config.yaml
groups_per_token: 1
vocab_size: 10333
norm_eps: 1e-06
rope_fraction: 1.0
init: "normal"
init_std_qkv: 0.0312
init_std_o: 0.0
lr_head: 0.00714
seq_len: 512
Below are experts of layer 7 (counted from 0) of a mixture-of-experts language model. Rows are named gate (a neuron's input weights, with its number), up (a neuron's input weights, with its number), down (a neuron's output weights, with its number) and show model dimensions 192-255. Each number is 200 + 20 x the weight over its row's rms, rounded and kept within 0 to 999.
Before each expert's rows: "raises" lists some tokens whose logits its average output raises strongly, later layers aside; "gets" lists some tokens that make up at least twice as much of what it gets as of all text. This comes from a sample of Wikipedia text that the model never trained on. Tokens count by the router's weight.

# expert 6
raises: "-S", "et", "-H", "way", "c", "-B"
gets: "2", "1", "4", "0", "3", " The"
gate0,185,234,197,201,207,175,196,178,229,194,225,199,182,212,174,179,216,191,179,217,217,160,215,181,197,195,210,254,211,240,190,150,239,234,197,171,230,200,231,192,201,188,189,189,207,199,180,192,233,196,198,200,210,171,168,218,201,217,215,224,177,185,191,191
up0,193,187,192,186,199,212,214,176,206,201,205,193,199,198,227,203,209,161,221,222,158,176,187,202,181,213,197,197,219,248,196,188,206,187,164,204,221,202,205,176,180,182,205,199,225,192,197,185,212,201,225,219,212,196,211,198,216,216,255,189,236,210,203,212
down0,202,175,195,213,192,190,229,230,185,187,191,207,220,197,210,232,186,164,211,208,160,217,163,186,201,217,153,163,172,185,180,214,196,220,168,179,203,194,211,202,203,205,233,183,197,198,211,167,228,201,200,202,194,210,189,190,207,230,189,188,195,211,244,236
gate1,208,202,205,194,160,184,194,170,219,184,217,207,221,185,204,224,209,193,199,196,188,216,196,177,195,167,194,214,199,174,185,185,190,184,191,202,214,176,208,182,160,221,189,187,182,200,197,193,245,219,168,188,183,208,206,188,212,217,199,256,217,179,165,222
up1,192,202,214,210,220,212,254,197,246,217,217,198,239,206,219,166,208,219,167,216,215,222,222,191,203,215,210,150,158,188,189,232,217,209,226,206,209,216,171,190,205,215,180,187,194,195,179,199,188,171,202,199,194,194,207,190,199,237,174,165,190,227,210,211
down1,204,217,148,180,192,201,226,232,212,193,208,222,211,191,179,172,216,218,237,197,168,208,182,232,206,201,206,181,225,214,176,193,193,214,202,189,182,223,205,197,189,185,216,184,173,199,175,176,201,173,221,200,182,186,234,230,193,233,207,213,210,225,172,197
gate2,197,218,187,222,227,225,210,190,202,192,192,204,200,214,157,195,184,181,198,228,177,250,187,194,170,191,178,199,203,195,215,233,197,213,199,174,173,192,210,205,199,248,201,178,174,192,214,195,211,166,205,166,192,199,229,222,206,206,219,186,203,205,171,194
up2,193,190,212,208,209,200,180,198,176,164,201,230,209,227,239,192,229,199,210,170,192,185,213,211,229,222,181,201,211,214,217,193,172,198,200,175,175,206,203,152,149,204,183,240,209,188,193,193,176,218,209,204,201,213,189,177,163,161,196,206,206,205,209,201
down2,177,236,177,215,201,189,204,185,196,188,178,191,165,234,202,162,195,185,211,211,198,169,212,209,173,201,194,215,189,209,197,211,229,179,216,195,180,226,216,163,184,193,188,192,205,184,228,210,200,237,194,229,220,227,199,191,192,179,214,224,202,211,215,203
gate3,198,199,212,192,218,172,186,215,262,191,212,198,191,185,203,194,218,176,206,232,186,221,204,207,225,162,208,201,165,202,175,219,186,196,196,196,177,213,212,223,203,220,205,195,179,181,212,197,198,150,239,162,216,210,229,190,206,219,182,194,167,215,223,202
up3,195,191,213,198,202,194,216,216,224,210,175,198,236,199,192,208,219,166,191,187,174,193,213,229,212,197,212,223,199,210,197,182,187,175,226,203,193,175,230,221,184,197,190,213,206,210,228,181,178,220,191,202,180,247,219,207,207,201,200,205,201,193,205,210
down3,208,245,193,207,178,216,186,198,199,211,201,198,204,184,230,217,182,221,214,194,216,164,205,189,238,202,201,198,199,193,211,198,215,185,229,169,201,171,216,190,209,215,183,215,200,181,189,190,176,232,172,229,200,187,192,196,173,182,196,208,177,209,163,216
gate4,164,220,216,179,178,178,164,205,216,200,211,190,195,223,182,230,196,202,195,194,202,177,228,211,182,197,199,224,198,182,208,186,246,199,215,187,143,175,185,192,224,197,198,196,186,200,197,224,245,205,198,191,200,221,178,195,205,164,196,222,190,223,242,200
up4,161,188,229,203,201,208,210,200,207,218,222,196,197,184,211,212,234,203,186,214,200,232,183,210,165,195,197,171,221,210,198,203,197,164,176,190,207,168,187,192,203,197,161,221,151,206,228,203,176,225,179,185,201,208,192,224,176,186,184,195,188,198,182,189
down4,209,170,163,174,217,201,215,194,217,213,235,202,194,225,181,191,208,226,242,198,183,184,212,208,207,188,181,210,195,178,211,191,172,190,178,184,184,195,181,217,202,215,189,194,174,167,193,231,177,201,187,195,206,225,194,221,193,184,193,224,215,231,168,200

# expert 39
raises: "1", "2", "==P", "==T", "==", "==See also=="
gets: "\n\n", " (", " in ", ", ", "\n", " In "
gate0,187,187,219,193,208,196,217,186,216,209,219,211,176,182,182,177,213,223,195,196,179,233,195,167,205,219,185,193,209,213,207,199,173,210,190,177,176,182,210,187,186,218,185,205,161,161,222,221,198,207,244,217,175,184,200,214,206,219,203,183,234,180,211,197
up0,197,202,174,228,218,196,213,193,221,196,209,198,204,187,204,194,212,203,204,182,190,190,185,202,167,220,195,209,193,194,211,191,197,208,226,206,183,184,210,222,198,211,227,192,205,205,199,204,191,162,164,169,166,218,171,203,214,171,211,178,184,228,198,210
down0,197,145,211,182,223,208,212,233,207,175,196,208,200,220,200,191,237,195,200,220,210,201,156,179,212,200,166,238,200,186,197,201,180,168,208,208,175,163,207,246,231,204,194,209,181,217,203,172,193,205,185,204,187,208,189,213,191,189,244,206,209,211,224,227
gate1,219,201,192,177,163,198,207,173,194,210,207,199,181,213,167,200,211,158,177,202,251,201,200,204,210,192,193,189,206,185,194,200,174,210,177,161,197,200,221,184,190,196,207,196,170,200,202,217,197,211,185,207,161,179,211,238,187,207,189,217,190,199,186,186
up1,226,192,190,205,193,210,188,226,209,234,208,196,202,204,180,165,257,245,222,184,171,221,200,203,213,208,195,208,187,199,196,179,210,210,162,171,189,212,202,210,226,175,197,213,204,192,202,196,211,181,196,192,171,178,209,211,197,185,198,200,174,240,217,207
down1,188,240,181,198,216,216,193,176,211,186,197,197,220,232,220,176,206,147,197,184,225,205,187,229,216,198,196,210,211,204,178,201,177,242,231,188,193,192,221,194,213,181,174,240,198,201,234,221,196,222,180,197,198,204,185,198,195,175,171,190,201,229,220,219
gate2,199,200,219,189,186,205,226,173,210,214,169,199,207,204,171,222,262,233,212,221,211,185,215,174,233,183,182,190,202,180,199,208,217,204,180,188,167,240,210,206,189,210,229,186,212,203,205,232,174,192,181,180,169,201,192,212,229,173,220,188,207,175,184,154
up2,242,198,221,175,210,199,189,160,249,199,210,198,198,193,222,216,165,228,176,164,185,216,191,228,213,194,206,176,209,169,199,167,190,205,182,236,215,182,190,229,208,175,160,183,217,171,174,199,238,216,199,183,204,208,198,171,189,197,218,243,211,211,199,218
down2,195,197,164,156,180,201,182,183,220,232,199,212,221,168,187,207,175,202,200,177,205,244,215,217,191,223,201,228,198,205,160,185,203,185,181,201,167,217,202,184,200,216,203,193,196,242,184,183,215,192,202,155,183,179,197,210,209,159,209,212,187,196,197,192
gate3,191,188,231,204,185,198,214,201,199,179,181,212,202,181,243,210,227,187,196,244,164,214,209,162,203,204,183,215,209,177,242,184,203,209,208,189,186,169,187,185,210,187,225,174,202,229,236,192,184,209,232,181,196,202,186,217,176,189,196,178,197,187,195,164
up3,187,199,165,174,200,205,224,260,197,170,157,189,159,195,176,181,167,182,246,203,211,218,208,207,183,191,203,238,195,195,217,191,187,238,194,183,168,214,205,202,176,207,185,208,224,189,195,215,233,199,232,254,157,174,207,190,196,216,177,192,212,196,208,207
down3,194,149,211,183,190,181,189,204,221,187,183,195,196,209,218,205,167,204,178,186,182,195,228,192,201,192,218,176,247,211,230,197,178,174,242,217,222,207,197,213,195,242,187,212,189,203,185,202,235,195,170,189,237,217,184,251,173,186,176,201,169,173,233,216
gate4,194,208,207,201,232,223,217,219,191,177,203,201,241,181,196,205,241,181,159,217,186,221,177,161,205,191,188,200,212,177,200,178,191,191,186,182,187,221,187,202,177,203,220,185,209,214,203,213,228,211,181,196,222,231,215,189,221,206,195,195,215,213,175,217
up4,164,222,207,225,164,177,205,234,228,216,199,169,244,175,198,232,207,165,174,184,191,192,164,185,198,188,213,214,180,218,208,185,238,158,204,202,217,198,224,220,254,212,213,196,235,200,207,156,224,198,189,199,204,216,204,198,215,221,186,230,186,182,197,171
down4,181,237,225,178,204,239,184,214,229,191,220,190,208,185,176,216,183,184,217,165,165,194,216,204,196,236,201,175,185,198,199,250,174,195,206,192,171,192,205,188,221,201,187,201,194,232,186,179,186,230,166,216,202,221,188,195,209,207,200,225,211,176,179,227

# expert 25
raises: "2", "1", "urban", "orders", "3", "4"
gets: " ", " | ", ", ", ": ", "- ", ") | "
gate0,190,232,228,222,212,198,211,228,219,155,193,191,209,201,215,167,207,215,217,188,192,232,170,183,218,199,191,164,184,191,231,197,233,204,193,211,207,201,233,208,191,213,165,166,212,207,201,196,193,223,193,200,201,215,176,193,229,198,201,195,193,226,216,201
up0,223,155,232,243,203,211,222,202,194,212,195,207,196,202,187,159,172,186,204,162,216,256,225,177,216,222,175,202,194,194,181,217,184,196,203,191,184,219,206,205,201,182,187,191,173,189,201,225,252,211,220,222,230,193,197,191,191,176,205,229,157,211,175,198
down0,240,176,183,172,219,208,196,184,203,198,235,196,165,194,212,208,186,186,217,205,195,188,171,217,191,217,229,197,213,182,195,191,195,195,187,198,214,220,192,180,204,200,218,234,221,191,177,199,207,175,197,219,185,208,202,205,193,180,201,191,160,229,209,194
gate1,201,180,172,172,226,221,164,195,228,200,196,177,150,189,206,215,226,180,206,195,206,171,187,169,193,218,175,238,199,206,172,228,186,194,183,199,239,205,198,171,226,165,185,230,191,214,183,217,196,208,241,169,197,181,225,185,234,195,171,217,217,189,159,192
up1,193,205,185,171,217,199,230,188,180,204,202,180,207,196,190,211,229,216,194,190,169,199,224,181,200,245,156,210,187,174,177,205,208,237,168,181,176,208,192,214,206,200,215,184,198,205,190,186,227,230,195,191,201,195,191,200,221,206,175,185,206,168,236,207
down1,178,209,225,186,211,235,177,197,181,196,234,226,195,185,226,178,195,202,176,187,164,201,187,206,211,204,219,187,201,164,227,182,203,211,182,202,179,227,195,175,212,190,213,193,224,230,216,166,231,172,181,184,179,208,193,178,191,230,235,210,224,229,205,195
gate2,221,218,183,199,193,203,216,198,211,188,213,235,206,216,215,205,226,230,165,176,205,241,213,186,207,200,178,216,204,177,202,218,177,199,184,194,165,190,181,203,203,195,202,172,194,177,186,216,194,205,219,172,215,151,235,179,173,188,199,213,187,203,189,194
up2,185,178,203,233,206,236,169,144,183,197,203,263,190,208,188,183,175,194,173,201,208,238,189,183,158,218,215,232,205,191,220,186,198,172,185,193,184,178,213,221,181,197,207,220,207,173,205,205,209,200,204,215,205,186,175,210,199,193,221,219,201,152,192,214
down2,195,177,207,189,210,216,197,209,175,214,190,172,202,189,202,214,155,195,204,195,187,234,202,202,219,199,191,231,176,182,210,233,187,233,158,178,188,172,214,226,258,221,212,213,227,191,203,226,211,192,184,165,245,189,181,195,184,203,188,197,167,200,199,200
gate3,207,176,191,229,178,244,188,183,232,188,205,203,215,189,251,191,208,240,211,189,170,188,200,193,202,229,208,212,201,227,201,205,174,204,207,221,193,211,193,204,182,173,205,197,217,185,219,175,178,217,206,178,186,194,200,169,247,154,187,196,232,188,170,203
up3,198,182,181,252,221,182,195,215,210,227,165,187,199,170,228,216,202,193,192,211,204,186,203,203,138,193,214,215,231,201,208,197,211,204,177,192,221,204,242,179,217,207,197,239,233,209,216,214,163,209,172,196,167,217,203,239,234,192,219,235,195,201,204,169
down3,208,207,220,232,190,175,192,171,203,196,178,209,218,186,244,227,195,178,205,183,203,185,191,211,181,215,167,193,208,191,199,180,191,211,202,196,187,196,191,196,184,190,216,169,221,209,197,216,221,207,207,166,219,230,219,231,207,190,179,197,197,206,169,215
gate4,216,184,189,191,213,195,196,176,171,202,184,219,198,192,194,218,204,181,191,216,199,162,210,204,175,195,194,241,205,196,185,159,233,236,216,181,217,211,152,213,188,202,210,226,202,195,196,204,216,182,201,208,185,211,177,185,173,167,182,210,198,241,186,200
up4,228,207,205,233,180,198,197,184,199,178,195,207,216,207,195,183,185,186,202,203,209,222,185,197,176,222,214,188,202,226,228,192,184,212,202,204,178,251,215,204,207,208,200,220,166,171,196,145,207,234,170,228,204,209,185,206,188,211,233,205,206,209,169,186
down4,177,147,172,204,189,190,179,233,168,160,214,181,226,174,182,202,201,195,180,173,222,195,199,177,197,182,222,194,245,215,196,190,208,206,215,158,178,203,171,192,212,195,191,243,185,214,210,218,187,236,209,206,210,192,191,230,186,185,211,182,205,202,208,194

# expert 43
raises: "ans", "amp", "ud", "an", "ab", "op"
gets: "\n", " H", " h", " R", "H", " | H"
gate0,177,181,223,213,183,190,165,155,229,160,205,199,206,191,219,182,177,226,219,206,202,183,222,224,223,183,194,186,218,208,177,183,210,199,238,212,205,181,221,190,223,200,236,167,217,216,207,186,171,209,210,230,198,210,209,216,211,187,226,207,209,172,180,202
up0,221,209,200,225,216,219,170,222,193,216,176,191,177,184,205,194,198,207,221,161,185,255,238,188,212,213,200,204,204,208,204,207,212,214,210,169,197,178,196,232,216,228,156,206,180,219,184,218,218,177,238,210,179,193,199,203,181,194,185,186,182,231,207,202
down0,224,205,192,199,203,219,213,196,210,193,233,202,240,188,199,203,196,233,173,194,122,223,200,204,166,234,187,182,170,212,185,220,197,178,209,157,194,206,175,151,241,182,216,175,212,196,197,206,223,229,196,223,209,229,216,197,194,225,198,216,185,221,204,216
gate1,207,214,209,204,194,205,252,193,189,187,173,213,192,190,212,220,204,207,184,210,210,160,193,224,175,205,205,209,206,183,193,166,234,196,210,226,186,201,185,218,178,198,160,185,185,193,241,178,200,183,201,204,217,195,186,212,205,212,199,183,202,208,223,187
up1,193,181,202,230,189,144,175,195,219,198,181,237,205,163,168,218,163,219,200,218,219,198,183,195,255,199,203,214,210,190,214,195,172,197,189,251,227,197,218,196,245,204,228,199,232,182,194,132,202,215,232,209,204,153,192,191,180,203,202,240,196,185,173,199
down1,228,195,198,216,232,224,193,181,218,197,200,204,162,203,202,213,205,249,202,221,178,196,184,173,195,222,229,164,217,202,182,196,178,180,203,181,205,199,230,212,184,201,200,183,236,208,220,218,204,226,193,165,198,185,211,185,203,219,220,222,214,199,179,204
gate2,188,221,219,184,232,231,211,191,221,223,199,218,205,197,172,195,181,233,198,174,216,184,186,175,215,178,182,204,206,225,203,169,212,179,204,217,217,195,188,226,179,175,209,173,171,230,196,177,201,173,167,220,176,202,222,218,210,193,196,202,182,207,200,228
up2,216,189,207,224,205,187,220,159,208,232,184,180,176,202,179,186,171,222,217,193,213,204,207,193,149,203,227,223,201,203,210,201,191,170,198,176,190,150,182,200,164,214,211,183,210,185,196,213,192,198,171,215,209,192,206,214,203,190,208,210,163,214,152,196
down2,184,187,206,186,215,199,221,167,193,214,209,221,213,209,220,208,207,204,190,220,209,201,208,218,198,187,165,223,195,221,224,224,194,182,204,202,183,207,216,201,204,191,189,215,157,218,187,179,174,184,203,196,253,221,159,193,190,212,220,184,196,221,170,213
gate3,193,205,194,179,214,224,146,190,203,186,214,220,192,213,184,225,200,178,216,209,217,207,223,200,184,196,213,219,201,179,187,216,174,187,224,220,205,164,194,174,192,185,205,175,170,221,209,213,201,242,205,209,207,195,202,213,201,215,211,206,240,219,228,233
up3,186,206,204,169,207,190,184,217,181,190,199,214,193,195,207,170,200,184,235,188,162,187,204,181,235,186,207,211,229,207,199,209,202,202,211,167,196,170,180,194,195,183,182,191,167,212,204,230,231,201,217,173,221,186,233,195,218,195,200,226,199,209,178,180
down3,245,171,168,215,233,242,226,194,205,202,173,213,185,179,206,196,218,173,238,192,171,203,183,186,234,158,206,202,209,216,188,173,202,167,198,178,218,197,200,197,195,198,191,165,171,191,200,232,213,193,177,178,176,183,193,181,223,191,202,195,196,189,225,175
gate4,209,171,182,186,184,243,180,158,212,188,195,212,192,211,180,246,214,185,167,209,199,194,202,234,200,201,197,195,221,157,178,186,204,195,234,196,212,195,151,209,203,198,208,161,199,221,200,171,176,207,185,205,228,196,194,208,207,217,236,220,215,209,195,204
up4,218,189,154,238,188,197,194,197,194,214,191,179,200,197,212,214,178,202,196,221,207,209,203,200,175,186,180,208,197,190,216,208,190,217,209,213,211,166,177,191,218,206,195,212,185,209,189,213,168,221,164,192,233,201,203,194,204,215,194,205,181,181,224,205
down4,189,205,203,213,218,205,229,204,215,198,242,164,213,210,201,157,180,229,218,169,159,220,188,198,183,165,186,178,178,224,193,226,207,210,211,234,231,172,194,179,169,197,196,224,210,184,195,231,212,199,168,205,199,141,205,189,204,211,184,227,216,213,170,214

# expert 47
raises: "0", "1", "2", "3", "4", "asy"
gets: "\n", " | ", ",", " |", "| ", "; "
gate0,180,208,204,208,209,205,164,219,201,188,191,210,204,195,138,177,185,173,209,235,180,230,185,218,174,162,204,196,180,181,196,204,212,218,209,221,186,208,206,213,184,174,197,194,171,213,251,197,171,199,197,205,221,225,189,218,204,191,205,212,186,178,195,211
up0,231,177,223,200,222,178,204,215,221,206,209,214,174,187,162,204,188,210,223,156,192,212,168,206,173,203,164,213,187,183,187,187,205,203,180,174,228,156,198,202,207,212,197,196,194,192,200,187,211,221,209,214,190,210,221,173,219,246,208,200,191,219,216,241
down0,222,188,226,183,171,172,217,213,181,205,207,177,199,193,200,201,181,205,203,207,207,187,202,200,199,185,200,217,220,201,193,192,216,213,201,227,206,193,189,210,205,198,189,233,228,194,195,184,230,214,226,180,168,236,183,230,194,184,208,188,186,191,214,176
gate1,191,225,201,221,228,167,198,177,241,202,198,166,213,215,174,246,163,209,217,179,164,237,209,205,190,179,216,184,210,220,223,163,212,227,199,210,171,239,192,215,192,232,181,172,178,214,225,212,190,202,209,236,200,174,192,215,195,209,185,246,231,212,210,189
up1,226,227,247,182,222,185,178,189,194,236,204,197,181,190,177,211,182,240,233,192,168,229,194,183,187,184,201,198,209,221,209,167,221,221,198,185,189,228,176,191,202,188,193,195,187,186,192,194,212,164,179,211,207,169,196,262,190,177,207,240,194,172,175,201
down1,204,189,201,194,197,220,167,190,196,210,227,192,212,201,182,198,215,210,161,197,166,153,186,166,190,169,223,187,188,182,168,212,204,218,224,176,196,200,230,174,181,233,177,193,231,207,197,182,199,206,197,163,151,193,206,209,201,218,218,182,200,179,188,203
gate2,197,213,235,197,221,191,168,213,219,193,186,183,213,198,139,189,233,191,175,159,214,215,186,216,151,192,204,223,194,184,223,178,221,216,210,163,186,200,215,176,220,194,211,205,201,191,206,218,206,198,187,174,202,215,200,202,207,180,203,200,201,217,197,186
up2,216,189,181,195,201,174,214,166,156,176,242,246,192,207,238,202,197,209,185,197,208,225,214,176,182,219,204,220,211,193,179,193,204,170,192,221,197,197,210,198,208,207,247,165,229,219,160,204,151,199,229,160,183,217,210,195,228,187,228,217,197,180,189,226
down2,248,236,194,208,211,201,170,150,193,181,203,213,199,235,181,184,205,184,187,195,211,204,193,212,188,223,203,214,220,200,190,211,238,200,187,213,216,183,225,223,182,214,214,183,198,213,184,208,242,220,217,208,176,189,191,215,192,194,173,188,199,206,215,175
gate3,207,245,240,193,172,221,175,190,201,173,213,147,211,172,188,206,198,186,178,168,194,249,174,212,212,151,186,189,168,193,212,215,209,203,213,223,215,197,257,182,192,256,197,213,197,214,233,161,214,211,197,190,217,170,228,226,207,173,205,192,199,170,211,221
up3,230,199,209,227,224,203,220,232,218,224,184,188,227,191,181,186,180,204,213,180,219,210,228,229,184,188,209,222,172,217,196,240,189,212,219,209,212,182,171,197,183,184,184,170,204,175,194,204,203,211,188,156,188,183,186,201,182,207,205,220,172,242,190,170
down3,206,203,190,175,198,210,236,209,225,187,202,217,206,178,220,258,207,221,217,171,225,208,207,211,188,174,215,188,182,170,222,161,185,201,231,208,211,213,182,198,180,179,197,201,198,193,206,203,214,209,250,188,196,178,236,194,210,187,200,243,192,188,187,196
gate4,195,189,216,199,185,214,213,207,194,189,179,235,173,175,191,192,201,208,205,166,211,193,206,188,200,183,236,192,203,196,204,149,210,239,190,220,150,171,212,171,212,174,179,216,222,166,207,172,170,156,220,183,216,222,184,174,218,161,214,194,216,187,234,206
up4,175,207,175,174,185,200,210,202,199,201,191,237,191,202,219,185,202,195,197,219,209,137,213,198,220,173,201,204,192,182,210,199,200,184,163,204,204,202,230,221,204,234,184,204,191,164,212,205,217,183,198,190,203,178,212,208,221,200,210,204,215,204,184,186
down4,189,197,208,180,183,216,209,190,256,213,204,213,227,211,201,201,198,217,187,189,210,203,209,189,247,221,211,221,210,237,183,185,181,221,183,220,213,211,210,191,206,212,212,225,187,193,210,210,183,218,168,217,207,160,188,235,222,222,197,191,203,200,203,194

# expert 38
raises: "ach", "-", "ans", "ing", "ess", "ang"
gets: " M", "ol", " C", " L", " B", " H"
gate0,200,200,234,220,206,210,190,193,174,213,197,186,214,236,188,207,215,210,213,159,213,220,214,192,167,171,213,218,187,193,200,191,211,166,194,229,179,182,188,241,202,214,192,188,215,206,197,205,206,209,203,208,214,172,165,181,219,238,195,164,200,204,232,230
up0,199,212,195,232,221,213,174,188,206,209,193,217,215,203,254,151,199,199,202,211,189,226,181,185,177,147,239,215,238,206,209,192,222,196,201,204,240,187,223,193,219,186,198,212,208,183,209,179,238,204,224,187,221,225,192,181,182,190,210,224,183,190,202,215
down0,200,221,211,236,187,184,154,207,186,179,211,198,206,207,178,190,200,201,198,223,205,209,169,212,186,237,215,230,180,209,210,217,192,212,209,159,226,196,226,215,189,236,184,174,207,164,202,196,182,187,213,176,207,220,166,214,202,215,213,187,216,193,201,168
gate1,183,201,230,199,160,236,182,212,190,190,203,212,211,214,164,189,193,205,202,213,182,201,191,196,197,214,227,191,239,209,209,165,178,198,204,212,220,210,192,201,192,192,200,188,199,180,207,159,200,188,210,205,202,217,207,164,203,172,213,239,240,182,204,203
up1,248,193,207,185,216,202,211,178,189,208,179,235,184,188,214,213,243,212,188,205,170,144,200,182,182,221,216,201,196,211,183,196,203,190,184,164,175,182,173,188,223,178,225,161,198,199,171,169,196,192,228,212,174,198,181,164,215,210,195,178,224,234,183,207
down1,195,189,184,222,193,182,166,203,205,209,209,190,229,215,202,193,188,182,216,219,221,227,170,234,191,219,205,204,170,202,208,166,190,204,196,203,185,198,171,220,228,215,168,161,191,171,200,231,178,197,197,217,189,200,163,205,202,171,177,174,216,169,176,217
gate2,207,194,207,181,209,195,175,212,165,219,215,236,198,194,186,195,206,183,201,215,168,198,190,169,221,175,170,163,162,202,242,185,192,225,194,217,191,188,177,197,224,220,198,191,247,211,199,205,218,218,218,206,175,184,207,185,213,196,199,201,236,205,214,197
up2,219,220,207,212,220,201,208,213,173,202,205,177,205,242,212,168,198,184,242,165,182,181,200,222,187,174,166,224,195,208,238,212,206,181,195,207,184,209,219,211,192,187,191,207,170,193,190,183,196,212,223,190,169,173,214,169,167,204,201,229,199,191,222,195
down2,199,225,188,190,208,219,197,211,244,213,211,192,185,238,158,206,220,189,231,189,203,213,165,166,172,176,189,239,184,185,202,194,196,209,199,172,239,211,193,226,194,190,192,186,183,200,218,176,223,198,187,190,151,190,225,206,150,196,172,206,198,222,213,221
gate3,186,206,193,221,210,225,225,189,236,177,205,182,201,172,207,201,185,219,218,228,191,194,206,207,202,201,185,213,196,205,221,215,219,190,182,216,191,216,190,174,206,191,204,208,205,237,195,219,187,178,227,196,214,185,217,215,196,168,204,216,197,201,232,216
up3,179,189,201,196,216,233,202,168,217,217,203,204,178,201,201,210,185,158,209,187,134,217,205,211,161,229,193,202,231,156,206,183,187,198,177,208,194,204,218,190,201,185,196,218,220,200,217,226,204,195,188,164,217,188,210,234,190,164,209,191,180,189,178,223
down3,180,205,204,202,171,192,207,207,215,212,218,215,210,169,182,170,202,212,204,185,213,212,194,179,210,221,173,205,194,197,181,197,211,204,194,206,176,191,210,220,202,208,191,193,196,217,196,220,179,182,206,167,206,220,180,206,199,198,218,186,232,158,181,201
gate4,215,226,176,218,203,192,221,195,154,194,239,206,228,186,233,217,206,193,195,189,207,177,194,198,211,163,170,198,226,179,204,195,214,162,230,241,218,224,177,163,186,205,195,223,228,214,195,161,203,212,201,191,184,209,242,184,221,177,191,220,222,220,210,155
up4,200,190,200,212,213,229,176,191,195,171,192,194,195,215,167,160,204,201,210,193,186,187,209,227,185,202,221,189,210,199,187,190,191,185,205,193,196,213,211,189,234,201,219,205,197,178,186,203,183,177,194,207,219,222,187,223,225,187,210,181,226,206,241,148
down4,195,148,185,200,227,246,197,223,205,197,177,208,229,203,182,212,193,173,239,244,198,165,214,182,174,194,196,202,225,213,190,203,200,203,211,188,166,199,209,187,198,178,213,190,188,191,201,196,184,227,171,196,221,200,166,181,152,226,232,214,244,196,196,190